Weights of a small mixture-of-experts language model, trained from scratch on English Wikipedia: a sigmoid router.
Below are experts of layer 3 (counted from 0) of a mixture-of-experts language model. Rows are named router (the router's row for the expert), gate (a neuron's input weights, with its number), up (a neuron's input weights, with its number) and show model dimensions 0-159. Each number is 500 + 25 x the weight over its row's rms, rounded and kept within 0 to 999. Numbers have three digits each.
After each expert's rows: "gets" lists some tokens that make up at least twice as much of what it gets as of all text. This comes from a sample of Wikipedia text that the model never trained on. Tokens count by the router's weight.

# expert 0
router:523516502498486485497512472491475534512473457475524492477496509544519555464477497512535495487470502518498472523518501504504511517515479510519463492501501468415496497446530466503505479522485501469486493463502502502508534495524493506482521486510484490521459483539536442510520508493474508418515447478507460464499472526492515511484448481540480498514542486490457462509486500487474556439522508477490520486511522517464512509542493518501490499472503491503518474474484514502491488475513458
gate30:496489511521508471498457528474488450508527488499531496484496502492489487510481537478535497505473525487469526517481491455456477527498486495458491503485507470511495502481534498503473537505510514499507483491529510500507425480476526533463506498509516479459531502520541502515532504565489510515544504527451516517529517556531504505504490529509462527491499475433528465474515498486483472477494540493526456481482522503530528451439493495521485526445518510517520505533503513469462513485515516
up30:512452462484515483489495470530484486503488519495505521552512510478528541501512521485502514467523496475522522512505491503474497530542529496516521471496510528469466515531487512484494501512464508500445491478476510529459490478498512504473440525506478518516477512490518508463514547458497495472535450462501498514523534528531543514460480472525485533496494550509438444486509531494489544485519431531494474484550513474493497525503526498504518524511444473512484499481506477492536512484493500
gate31:503477513522486483498508458525495526468519448480488449545535481496480534499469521545529556505520579513545488540479479523549513490538460496480494523530469510478493494492558515495454492519510480517504491496477500526550525506533514501496515532548535528506532490506477474500512473513475492476490502485490466527480517496521502487497532485509488519454493502484473487557492508489478483496499532492513517509497476489502482513477497508457521514491497479480491502581480491526507546498471487
up31:517513501484525484497440469554517555487471510492476505479479496484484458481513499498502508520479472488544477500462509510478527473533511504505508479491511464517496521535517481461475488517474522527503496501473521495493483515535535486489550483517479487512543537480517502504524480532514503493510485528457547482494525476522489478488518512522531490530559495544509500524469530499542468510528496487492548569493542501495546538520499486505518435499508512492449492451489503505491506490509555
gate32:490519482503513510474520503493486529466465506504439484498508488490459539529500492525483514517494440518491498501485554486497459479490474521478501518463510508512529421489496487438512489501513495511471506528532539477465470520524477533503541527507569532456492533486506517530541500526504499476473510523506504504488488468479535489483495503493537489509516467532493500466509522519490502480511494496515492451505512499474486474551511464566479492476531510486524483492546526485482445494500523
up32:498495558491469515462506452526487477469486492509484456464537496507493490537531502509525480495461474539497509496496523532477526521517477512454536482474529481509545458506477476498508482525513490519505480494521493531495477469465505528486476490551485514511501511491513458524527531500537572525490506507467528471476481469469511515512512488520509530535472531545475479471538510479527539514521502491514488463507510515499492510493508474541508481459463549547488498487513518481493521502519433
gate33:561523494501508488540511505505508518492492490479475528483513488475487494544510454498481499510508523498509533463516533500587511467508520453522476474485483501476531546480534480472513528511504526470493476478450484486502519526521413482480514472472496492513468498494470496533528518497497462556508497524493511531475487489528491534504513472551463533486512503516477469510512524500491477521478476525506501542494521514494535465491482475507484503565528471492477489529464525473516506489499514
up33:480491508464527502506494497531503494504517512487489523435441514494482462485503495476521521524520480432535513463512441527547521489524496515488480489500513484512493541491506509482515468517474519474517495501466523503491526516522455498464535448527509531464481481503442433533529505528553473498479494505516511517494512499548472513493494505546483533497511486492520504496468485481457454497469466517459548499506504511542522492504499514503476504523523462512499485489514521455500532497502523
gets: " ", "–", "201", "200", "4", "5"

# expert 5
router:481533431509521474435534498462494532547501461444505509500501499516515541506496485503507489526496484472550493543466489529535522499527541507482477501457514441477489505443497496533468515481498493567495499467487511476496522488493511500479499472505498507495490525514502483500510483473484467467463518505490500475457496501453512493507530491504470501502496499504496486492484502540486504520533497484478488497491488515491476487501486505504512459552466535517549430458502442494506463501489486
gate2:475501516495487496469452494510496513533501479518517504518538460526525486496540475511504472465491473521537503495489474513510540460496467540495483525485477499497475481505483508503504538478487494507477509497522502522526488470479491494513473459511507470495491459472424522484459439527531508474483495473517505502461528520512515495527548522487501516492500531487505500466494515468412523524460532511506514502509535515549524531531457473478514530541459491490529500505486521526472511457493463
up2:475513527454490486485507488501513481535492499503485481495510523535473460528533478479479521504485506526550503520454476470539492489490476487536476488495541512498508500484512517487506517473463486479480518473536512496557499464568510457490527507524533504517480528493489512516489518536541483480525482477504448497471471530496481511480494532517515451516524557450494522491482515544472451529513501511481488454474523542514509495533478499480529492457469521524526494499524502522541526509494545
gate3:494480501519491490486528502547463539515476451475448529489504478532487516530511478530471502504513523485511444521490462499518488478530480493488452462541487479514524532469489561485451496494496492507512502482539458508485468488476495536532516507466510513504488541513454495542484557488457520520466487493513506532504517501503509505474505503516512500488480507505489474476535503517532464504499480482510502452493461479478487503467519507512468518548522496522447455515524489498522454543508542
up3:470462496535481482509518506533491496514527509475471530518491552467469494503512463537510467524561532490467497530501473509521473513500468469475514480488514488495504540453462464548497482512520447488496478474520503526472463475476479537531463491509494523513503517481463539512480520536535494538478516539507496467470501503512502549516512540502483524494489496515457534525486496500515498484511455473486464496549480465491490501548545516513476499484536499524493513485530530518480492535477468
gate4:508548465511505500514532513504500537577472479496513518508496499501561509477525487503476464492509513495510485507481483511529500549571489461528482498467543517546487494489475487501444478500541489476514511490473495499501421470500547545504490468531541523502508491503514516486490490488489479513475480467511460496504486539466500506511524541529497455565532522530474486459484474509494480491501526494471502483515503537476472489486511505515527492505510480493512478500512500515486505494442529
up4:493487521531469503472518532511546464498519463502490500490481503438516484518460505451546502517521479534490504511502495502483504514491514511515455527494518496556462518494451549521522495485497552500503478482476493524534517515470535468512462493494503432504490503517536520465506501501490459514494520497510487495505554496503483505480518549514508520473532533477490528477540486459509531514521454528478508462514470540510506462491537491516525476530489484439485503511461494513464461497493499
gate5:502504496517462505506514510533543543512521516518485529465532479501433462535514526463526486543491528502534480490498515496517518532542505469507472534501504469473510518497497524529493558553525504520518485471493507492490455486475514486516475482516487443488529525504491465537509487519475504435519462483514455484509533485452539495463509452514490484527495500504504525463480502462466504492496506460497511518549472504504523479522492499471493507522479475492504525469502487536544513468522480
up5:518500510451485529485504491494500469511487496460512476535500437539511504529518487499456510483520491483543493479499484518512520455499534497500539467534478482441530526499524532476488476513487544456454513525465475482474491507502561490506482556450492513509510480538520509517537475527482494490487524515497461528515488504529470484568499481474485505545496530523483497486511536481491489525484462478510491477498471488514501505473478515476477500471475491523510440515507527522545490477531488
gets: " |", " ", ";", "0", "8", "2"

# expert 7
router:506537544547490472478553450510495495495474459498476480465521497478521530536502470513514526519510474500495563504478561470432481495498522510484513502472474474479498479463532467527520486470471505498471503497510512537490532522484496512527510475511488520476509478525518504515489491505466467473507501511430522515517478493464520496510490477547499542503519513451528536504491508504467507487533484494469448492494521504531522508521507529541484548514475498506492472546517493477533477487476514
gate7:502446521517488468495540450514532486510501505550523553468505498484501501458512530520538531517512483538511547468474515470537470468463480524494502488489490486508456498511501456497493461459532483529533470530443515517513501513491484511498496582487501477484491475494462487495503470475482501485486507543491495515504523486503487479486480528469477474505511576499484525509556499510514506501471481522503476544499498492509531472507524440475491523493491516546523509479508478479504519507496496
up7:543512483516428449491578518473476571528502511527504503490503503461505472508504479537508498494540513482500475514507460527529508546453527453493527537499513461483524503519499536495520508495531528509517467485554515485500485515477490498475501532465542517525481502522443508484481512497480510526500474519514543502493496479457529500532471493482479482469502508495499479463532461509509473525473493468511492444487510495473501502470501505488501457511505476490505513517486450490487495531513483
gate8:512490555508543555539505516485467507438473507486507479546531447505521503533481500522513527505515535508510490519469497512493475497478512509512539507502473472490466503504477435521477496519485472472441483510510519526493491508498510549512495488505490512479501478501483529463484505489455502539520508486517512479505549465487499478460486490526508514495483530469511489505488550515531495510498507459457469515494534498468522501522513559517551486485523565544503508510502521528493504556500516
up8:501519507468563488521490470507498467520507494528496508509464484524485469474522535455487459550480477526538477547505530536535493490483548502528457549511498535509535502466535517539526524528523506480489521530518474490487442483475503519478498500495488477518501502524513494505507478496515500547477528532503490485480504496494454519508469535486481491487444520515528507510505519447487521512478518512464518501489480469491465515533509533489488506499502487459492508497508562496510545536539554
gate9:496532485532500475539487503482511479512492507461492484473456516499529521478546496513524495509509496508534535501503512517515488461490519516490490487476506455510484472542472501503560520529539494458494478521523528521490511531484460456487479487471495514490516481505507536488507475534452516488550559475501512474468478495499476504504519513499532532479486554477531503463473448500547453503525459511525483488485511476490493464481470537526468451490497548526521503521538507461524470492486519
up9:500494528497506547484497536449481549523494501486512525534491494502447487505527485476496516525484508520511497507496542517526488499509491548495557505496514441523481509469487522477517502491509546481516495511511526456484476531536489491476512462490500495515493532486522459532478489529455530499520500521536523507509501477523506539507444485509479510548454477496447544536548523489521491488485480536527473479507489515505535441488454514537539472490498494515536491479495473525513473492481470
gate10:471501545495502514508507449512482431461466518462474511454511504508479502497500519500485484481477494475489524487481491490495537509517553508512492468562493528459517504474512495527518473474505494506518497441546458493523535485509491534526503485480510507505518504537468506496552531512478491483491502456483462529498558506488544501465505502467488543504517497475508457497518481496463545485516493448474504478503550486524527511516537517503504509527494480480486504473544547498508509488547506
up10:519475484521508496468522470513522515505457526441506521443496528487498455507462496459498498483509496494501497479515502473516498455515523467502545491469443541458489508503540522456477483525508521492464514512488442510529468495493499500497518470492478466513493446476504498530491483473513502498511470510473474510477480486528556545511538471496455533455504557470490553474509506499512489492535502518503483506485517504484518512506514416480500510512497478521484482470493502505502501482503462
gets: " of", " the", " in", " to", " a", " for"

# expert 9
router:479483441493507464467577538501490486500480486482488456492487491468523542525503485528518484528517509489490486536509482487531540521509486504481476514494496488511497488511533473504525509471489490567487534464516496533467479511523477520500490498479504534575483469512503526472476486515493516549488465486535500512509476491491497503509527491512483518537494496495469511489493484516509504490520478542512514465505518503399565499543514527500469516510487521510530465499514485544509508478469477
gate2:487508521542558478491510511491525462521485548462534515512493505495494471499473504490507497485499480507488507481467528502519509482499527469499518509466506464466520499530530483518530492500545516497510526476486439516487536537483490501480553510513552504481492472487541474478519519451544525465508517520455491482492492510481453517479524478486475522514529506478492506495488523520525497529535515515488538562473536544474495448492491484511462463497494483522479471527512496560493483500500440
up2:493467503484535435502486499505489489471493531519541496516533463463528500470476482551493509501582491524497542488496485508492502505474508491502518503523499512470475532480493484489512532502531501472503481499491499530497481515492552500480464479478502489466505531516472494546482504476526495509506520552480527495518527448488480467506441515504505491440472477498516526546523505462516493519534517439510487540495517461486454473504503498492498499514467485491534485527498505457445480524536491
gate3:509534522522485498506528516519489484467530518456536527466486464515532518494500523493512496449439520505480544512492513509502525513490494495464491491485477490493511478492509462525503531508554507554531523439481500509509488473521482555509534502498551524478518481517485518449465476505516464517459506459490509489496523504516546510510485520470461534536495466497535486488505472498551584471523492490491503474501494530515542500515503515508472499511468515536474483507498497521500486523474466
up3:486503509538513499471485519477486494449489486501537499501526491472492490492525546511506486556440492494477509487444484508503511468495452493530520491556482493489508499499462514495499518473451478464494491531518519500462542512501534478509466467493496509484476491473536520536511494456499468519472515520489508518500498485497479520493469499501503483438517515494503482487519501497438517568435542452499453482497487509497494446481489466487476535479500493451524519516485478489512494514515534
gate4:494512514509503517475513509553496493506484538473488480489520510494505486486496476521523487498462506465472491533518484522518516522463544476506509508481505481470483535471521495514434539489477444503468520510487487486498444526481472485505489498514530462521477524518498501525521521508528502430515505521512499466502502479510473477514542505485476477517535525517457445488492494445479454493520513500491472507487466521453535523520498489487524507506518484528508440460458512453512518541477557
up4:503518507480490515460524521561503449492506539465462501510528486485500532498481471491472510520531478460504473513487477523549481539505530510515517516503542514522504544484573526522474495502448512509522490508521531535469475491453470481499536465540536506512482527474497511487510498480521509469472521534522504544480458495490494485495488523484514468485542545517485462452488484478513503520521504457476479474476472512493481514518533497481498472494553483507501478470513487473515484523536531
gate5:515473498488515541497535485506525488479531463509499534495532551533534468505534501531514494469504490478472530524510484477492517529544483564469507543498494499487503518478483480544475520522450483471464476466491469492485516466483546475501508511496541507481509494497495455516500530484479507533523518460522489517485470500522468481479538539508519474551550549494475488530493523461479459503499499498529507497469539504500535471478504530511494532540528491526511500531540507457512524526494498
up5:505492498484520503492520481525524476517492500467478459507506499539485531529525538485518484452476516514507476524496508453497504443516498495439524492487509508493523501447533486487507513524482489503535482488449527454524486468527525466498529520550492506502540496515503487485504528534465506530518478505500486526487490536512519502495490502520538484538515474518482513523555473460548548477474493516507479544453465462528484528527531488517487496469465485473484477497507510514474470511448450
gets: ")", "\"", "a", "o", "i", "ia"

# expert 3
router:464495499515459500513536468517466495521500472493538486482474471477495545479468515520520508529473479480489504540531484471470513498519453520486483509445474491538481549456486476518510514476515522508444503471497512564493495503489485519488492496502509548498472476493532504519507488486510494512511504470491486489483484496441512493576542464507482516510516486516467485482488556483503489531532486499478536474536516485493517516529451568490492546504491505486551530495487472500510504480518498
gate2:489514486478497510478496505521517517503481508452505490482507501454496481500474524493513502514469521507533495462512490502529467528434515537511468448467500517474523527502456507506464516479475520512514543467481523459516514498500535478542484500504537509520484482526473513488483514509506540464511524532492458448499536528469503523509466441487534490476545480499493520443458518522515517520481489537536495491531482515500481488515497519506490484502497517490519529519437453515551477526545473
up2:445532491443470444490535515479478494455505486487502494456475519501544488457478526512523501486471505495517552491475475510512514488478535557488488478500518497502488534481507525481522533486518492500524562527511499497492531451510505475523430474453511502501525469494483509480502529504509494487509547519515535510508515526461484443457493515523475474501522435528516487516513523500511518481519486516474526491523522501485519513508461506481526512524486474533547521538491486499503492520523508
gate3:517482498532461530481491486548484559519505486485535512499479504529469503537510510486484517518510502463478546481487485465511493491440467512490511519511480471550472463503495472545484511497522503502507487510518531454496517505509495512530519536463547482491524518507488442521466518532510486474488469527512472523509502528530531482497527484534491508452526491473511443489492492508510530474486538525508507525507488476485495512458525517487452495502499554482564494532547530482530537483484497
up3:516484520513477528474555474494553555473440505482523504507475539502525513521526514500484475516506477471533477501517443507456493532471493526445511520492517509495499508491488544526509550459479528522476505481540526489499507473518495504449494507483522538480478477536528497462505518524499521538499494488510516500486523494502522477564449501491485521488541542533450485555453463476515518487489498516508471478476521492506476526538502493503501521480505536502528487504514488487524511485497493
gate4:517508552506437458502509526493499472454506471467531460514567444511518487454526493475492504478489513512492490531518505487531467502511473489541504456480499500509481531480474526519518505500446510520490491504518496505519489500501496513482485491483498526481496410484493484463494481520464499525496512518479472511435475497485521480539531549514522515506526547482490463499491501479440463497503495510512503499477487484480524526503464509480524506502470523517528486449503549534504506496501484
up4:482456528478441491489476486495442535512493471461461507518488553487513512483492485526498508484481466529484480523490467561509471557526526528511505464470474475519514516535524471491445509538505508539488521481493510495502458512491525482522493464463455494497458537528514533480501526497494505511498536469501509496504526516494491473522499481527514531460513464535467508519521460463563471471499472453525482484520505481547518509509491503515482498501498485494532483524472503504495517503513472
gate5:484525567502495530479522460468507505459510543500473526487496529519451527542485522515550525550505497457517509464534466456516483497523524538499479514527488524519520526510512559549521516522500508511474526485483498480466510510500519489484497470515524482445509516514486513491482493480508495545511512485488475451467510518522527517531517483534517468501496501488505491500542498509511513496484494482482469504518509472571534539504508494481487535514484524522490499502493521476505586533495511
up5:447525509473553486495447520509538462491524464517474518500533466515488516448456517496461445510487473517499434479470542523519463491518500490540489470501514531523537475479510539458488498533490507512507468518492494527476458496469512519471519465478480473459488475508502527507514512502511497431494554479471488492529473535461495490497502467484510516513532523484500534480479495495490501481517497465527508500514479478522493532512528478499485529503511478490478513463531495504535479489500538
gets: ":", " by", " B", " D", " K", " L"

# expert 10
router:500488468500480470517509492520483528528482485537531504490513506482543494499506486505526528499479463464521512500527496502524520520551546491491481542482518534516519529466512475503484510504516498458454490478493516495494511528512496508546485499523512480507456507525532536530532487408499506531469525498538502477477460518489503482455484465495521508533510494542471463533508486509479473491521488507477509512564490487467525481535505507499457550497497494494521467473536489553539468521491456
gate2:477464520500485467476503508497499521517518522513496485499499566472426494468482520535528486494524507544501507519523497548475514574503502526514517458505510499520504541475478548522491527472483513504488493508474520513535473518505479502500542456526461501484429457533467517479514513492495522555512518496492490478480473506492496500493540494525532499496491498482487494545483474524542517489498480491489486484543471500465478500491540493572517483536502470460525479505509492522507473494506489
up2:480490500506512492503482508467514512526524515529524484496506482485506501519527527503519492475551518529493498535504537523526549536490508498482520541502498485532496510492495528504535544504513471479492518505498496508493494500507490484516496528516487523509458454505492481464462464502510483498498472517435533505469492568470501445460480529541530488534548524511516542540421468457484452525493537464482512499528480472472501520509506493554532532486493507504516471513552498500496519522495497
gate3:477508461487510447538515491501493505460546506444485510407506457554505520516502532493503535493486509477517506535518484504547471535522523495485520507508499499479526522512479508534514514493529522500513488494515514518505534480502455490504495458480509462478503516502528535488499492468527471526486505484494511536494499558522509492483484472504497477550509546514510500495504511505509488496487540510442532514520537482502477499484432543517493519444522447510472511484532487501508478467496487
up3:509536516476518517513504473478484487502485511540503453504520471504484489536484506518515536603520532529523502539467517503501493492470496498462496489504510500503529544503499533464502507498493498528511494482450510500530490467530475486454493507524471469478507536529451485544521491506509523504460554522509484506490489537531491492477477539501483490525519433520463469576536527548461522469481513514529520516484499481516512476494511509520504534484488496526499498511496537507507519488496514
gate4:532554509502464504435508479511483513517529506511495504528494517502525535572526497515529465536508485458521539469501535457507486534522563513477479502500491490483515463505527500475458470488504503507504496522523489510479511524478515527510487514520502481500499474465472509509542482465479499516512535511517502511483513546529520482526460497502507509520544464502491518489509478560539528521513526485498527482513512505498500508465498502464479498444467481505465528462465471444523506552516520
up4:525495518543488466489511517518520429497523446469507511493467544529520515498509501506499494503484485501528536472434531474503489458496541513494491515515498493525507516488507471535498476497477518504545491478487484516472503506481503521531488519528506545533501507460479450483484526506510499498546506521472511489454442490546500485522493495475487553487512458515483466481482524505511490533503516511542461511500493512514502495490476494477533558478479540535475497494563549507529489498540483
gate5:470522428533537530502513473498469506497520495456495485464481495490485512523494509499536494515492502470465482481509458472543478512493503484495470524493490487499548459487513431507542485518513516498467484501562462464528510460461536503481526490485488468478511518542523521460484479444495463513498542497526472491501496505532448490524467530478495501543508500539499511500499495520521514493487533496482488515524448498511507540482482504503518505480490484531481489510538490501551504461486460
up5:536506511482509518554548510481481514482464492498538494503522527481467546492509505537495550523508540476532506521502498462491480485470523515503492477548472489504441465469475484455509537483503521538482483460556507445492496553545505466508511542472506467486516477511529503525527489495523507520493522507524446519545484518520479550508483470505519497494487463506536510520524510514470526466508475495506536515494510517474477476508529501487466548509518476504502481506513508453519502499483492
gets: ".", ".\n\n", "1", "0", "2", "3"

# expert 4
router:476512475543537495475567546489496467488531473460538463482486506525523501531501527522487514461529477531511541483540542473528469506499510495509497544495484484514484474503497485473501489489501521512510506486508523494481509517511496504519468484529526533514470522516497481505457491497465563451465489460522487467525474542503487536500503504495535487509518472493516512510469511523510479483521497482437467513518515492507486473551520511515523523532475557483503512540507503562514470472496541
gate7:470504490462513460497529525505502519487519496503490468475487517543551544535469497536508485514507506520514508508500506520499532532472505494514522427502439484496510498506464495493525502464533535466493516496482482451512485513446479489470495519464502483469483503447483514468463488493555551502513484494526503517476501463561473463502495495534502468514522493521504495520516511512495517505495477457492516489531505491484474450490495502532473552487532560491497494459464521528514494498465517
up7:521511480520488475516465480477522485462557446497483497532464466489446481491517524486489522516493534502492478540528501474505481480545526506518517478526530505506497517480485518547475493518474497508534501511491518479515507506486475578490492479484519513500484492527513516483507479545484466518474469461491481474504480514523465519444525484519493466439457525481498443499484472487470518521477507536498524504528490490519521520539498528506503505474539502534464513483455472498464475514493550
gate8:474460520528488498561526470510523520497459524461479511545531456490524503493537490522472470452547481473501463494512533469489518502532480455490491499496478429541474480454496542526499509541516556502496488462547501504474466511461518514513507514480514495488470493498503497509502541504514494483530542484492521470523523517483502490500496472467490502509489490467493475544536473542483519500490506484484498482457474522472473498491521513508505509497498512467439502498496525528530503455529510
up8:537473549517488525469498462533514514504500452485490490462498514522529461500506504507509523493547519502530464506518484534488516484498454471500522508523526510504476477522501460545465521510523472485489528503441512492539503503471448471503482452543510458492536505494490519505496524467471508475506489468471483522504490527489499470480489502480518500517519479515505512464518510497503429522495489463546514489490486493550529456509449496470489538502480496529536541468469505553509510464512499
gate9:490542479495458518503494516491520544518497508477426521512503508473487493463495491487463497511498509506532496527529535447542471474515448457463482528504507518504477515480503429499505461526476488475506537510476493527514488556511453528515454507465569536492529522492512501514455489508443524496454493506512517486496507525489537517478519495517493492525515519510501530474495499546471488491530510512509500554503506502505552522524470508500497472482507519511502494512494461494472499501464497
up9:538505525521472539503490498519429518474521504512466489452507504458547502473484509482514495477531478509517498482500536503475495477501480473496441474512459509444491517521522463483472445535478495485511508512463507489497498524465489486503497499493578493537502475541526531515478488500485512470483494509454449507490465484489507515501493514476527508539493456485516498521502461511473523479503512509526513503509549516548518512488449530481532497524519512568477503506524487502511488512493537
gate10:496537491474479487507449515510503475531502477516499505462477477507514511496560503516515503451523516516552528480537505480480541555469493518520508499546534499483501474466503471531543475480470536505564477523511492528495439440531495516492513463479512496473507503523506521524487517515487497507465518504527478518510547499492485490509499510496511524528498552527505510486532484466508485521516498531456472482541492473491534512511485549519510506510480527534482490478548508483517464525548492
up10:449512523492486541537503535531471530539477516468467515523494477510512485494524509524531507447469523544519497475478530537490501488483464522525504519490529440470522468510492497512524488507499501485513506468466509506504471471518512517515506485473474490519482471500480536518492543538498464492501521492530520482485547520531485519493519463477473492523501516509529545527530502435474517491553520510499502497517448489475494499504520568539490527455488546495512541471477514501493475492468516
gets: " was", " is", " that", " he", " were", " it"

# expert 14
router:487480485522485479460513473539477529470446475506530493488502487492477553446506514511535519506494482494547459509497494492513492512504519513503430542498471469502513458457475485549518498522478487531476511474519477514479483526494471503559475515503508480525500503537502523515495474470474451488468475493508490456533474479493518522525518467486510489542492492471535547513478513481516526459529521473464514501502498510467515528528525496524516513503497535481488470528519472552539523512511533
gate1:501477506541524454490541503523464508495470508491522493502487536497528524501514481500502504475463474522475508512526504474507487499493519464517449523437461438495472486493542502521469547495529463508528517487514505478484497498473479464510567509523492476519540472486464497476515515511503509448503464489547504505514484531490484481498483516513541494529505514479536479455509508480532483516503514461497496552484500477488568473445530477511518504494505531531458488505470501478504478488502541
up1:491490529500498503502496483519557478485464481568505505497489494534490461513500499444458459461520512524556506531450543490516506472498539523511481510458484511533508467507468512497556517496491487529504508452422452544478484517503466492500490480509487545515510520504514497512504511486486515478518499490447472503508517501508498484483527472495470500487488478515493500516522495517500519508478491489494500488528516495439527509475508512512483495450480483529517524533480442453549498478503525
gate2:560503473492447515471506497500512521509503511500510504448508526481500505493519489524530512497499479504511464478528481476527487428530432530526501467498533432508546503533523505505512495516505530497480458456492536501498508482455495492509487468458536485502503490451496522509525526487498504480480511519489473474503459491464515544538528549493496485507493483469498511536495504478475508459501458513468432481513504486485504465504450510505486519502538512481495496487536518459463500510484504
up2:497503510521491484506486467507504477488517545484525538511477490526485475525500521454493503519477527481513498522489544523482532525490491496459508511502497534542473496475443538507508497505453486465491516493474533497483488447540517539533550503522463499492511456530453522502537481493475512543534522537518479527525516464493522466533510498517492539499449511446515503497487531540445510512494544517507523511505492573495544476501506502485485475528496495507489466458492505522502514482497504
gate3:537518538522478466531476543481518493495505515473496506477492505491488541528477454500526494500534499487496450518488462509514474530497545525509498532510510507522517544536486513477543463517494514516555436487538510512534478493504476487478477497473494526524470546520502497493478498509471489500502536496507527485483498467495547448494506501461485539479444504522459469519511557527494465453490530497508507509448507539527519518550506457486534511502471523477504508492485471502518492504497515
up3:504519550489502500508505481534500522510530498482479492473474468497493480520533506480471495508500519471481504486483435476550467469515501512539484496477513461493588449512466488492523490502484491492488465498496495507514520450552494466477529500471476527514477524517529509499534497517481499483506522455528482527506515501520487526491502514495498515511470505518543484487505524479516505477504461493521488539470528488519558480472533496534479478499537481482496492507523557547490427455473494
gate4:484505534524517509452468496528501504516507485483508506494513461497488520475522464470476511485473490569492498508473540515497516479473452499556488485503495541495515491529522477487504495489494539537486496529499473523555469548476531500500489508482513502489490465465466492522489510476518499459497506472515496486515437513503492502494473499487438514508473503457466495468496537467548482510465504513519505510461492476512524486496510470510551511496547490463486504512509445480479452520430493
up4:485531504508497545534424529505481538489499497494482520488525506498490493496498514519504502511526494497508443506518483420468500526522529513528491502485492475494509497485500519499482508523513519512510537493519509508470470469497523466519532485487519503458527521484510546503490521421487497517499498527488533513523464477488523478512515510477492482507505477530476504507499472514519497492459519506478484538465502531503489488515510532466453551484467563486520533497463456454524446453536524
gets: ",", " and", " as", ";", " (", "),"

# expert 13
router:493486479507525493500549484515506490486490492453490466467531518481523500534542474521508493481520485505512518516515548459461475525566475511522494471489495430482509501490544519522508579504489490506468555481494493522493524503505521532530502513525468541457505510521513496515529501508511467497505485466464502466530476468467525522517535525499489496534512475515488486552501514548481477500521495518463503513500500574483499487530508495491463514495527506518456510521516508493516506465512457
gate0:519510492505491516447546505479512503530500502451484438480489511507472496517484465526523498512540498498501505519547516461537468518507470474485516508483517517500476542541515472474487517508531484547505476484535483520524507492473484520495429512472512541532516486468513520503479515481502496499481464530469493566452482443479485516532478514485507489497479498551506523476513446503507469472490471499503533467546468506495501462532524527508477514494495537518521489532471484499497526518468517
up0:498510469550517469493511506483488489485500474482507523519507446458496533474513499532511537461518485510514472496503504490524443507477495515533463501521560503565540482491488527495504472539524513495453514481503527500520491491534511470538509518537495532490513491455516431514531476478509484498530490484515491510459492508518495536491503489517479527496518483506535524509499484485532493504537469505505496550502508472552451491530521494475498487466507455535510487537423511498473524500475499
gate1:490491525503543525465561483483462497487510463469519495508485490543523470548472459510490517479503476496512478470527540426505498484469474483487485516553524467470440538479532522519482498463480520482503486500494525531540475439491543537497485488527468494463506522529490533500489466501490527481527477467503513511556490477548514477487501514496495527521520496487514497514514522503504496485516504495486489525457536511490471479507496519497490487528532451482510515473521507510531539512506533
up1:571494532499476526513482511504526517454554490516470444444516517486518495532538483530520461498478502486450491519531488521502529469476495527482475556501563496502478489497527477479506478485549456477498477531506526503491539517505524500529512502509509497491495507485497497530489527551508552495493479573493490484500485471461492492496474522527517514553526523476518485509495506518463509498512478501482529496485489501496477539547516489499487539512461501505503466511502495478502534498524539
gate2:517507494507485533532509463475508515515480508554501521545492504486528518429577507569488520520534511506431475484519496518486491519508470501501455472478492500465457517488456472505504519529505483533494520499506484452502493516516509555509511489543525519480468477503499544502527511530515532494495471533473492532520461482460500502491501495538494476459480507494500481509536504523494459487487469462536457504519495510484513520491497507474487515538494480475519537463475516506514494485468504
up2:510520536491498495527467523521507553509451493505505497470498502509516501519486513485516463512496498514550490497525519458498495524496495463483510513514496517513475495512495478489524500527481480479470508502522503516480461527501446536488461460498453498499525526466479520512501463511520480538463477477497583466522493476499494540465462459548501464457472542501526480495495492485494497435494497504501471482544514475524493457497509467529526498521536523524515489460510505487444487482501448
gate3:488500492482535504517478491505500516501493507475518517502537485476478502512461468480484485533535502503458509496433444459505458473480470522499544458577488515520505506467516509529516501419473491481494504494496500520483509532488498486528523515521472511516482497507511460517507482492572532515479480464485518469526511505514504492527477525500497524478484473470528480522483541512549515488523497468481508525474544479489478506532500475492463526515546518497505533478547546496503476506478479
up3:515456509454477486559474502485460480488495507495472450514529472476469550536479483480527506485506472522486490507499502511489507539511493491450517528507457502506518455466515494494507489464466469515487507507490489499521496512555488532537488554495496513521515520493497520492500491534500540476526489507502503479491446495515495513530499534505510465499504484459503475501528556539510474477501528479443503514468498480527489498449506508525488497467551443474496520512556550532513472495504518
gets: " the", " a", " The", "'s", "The", " his"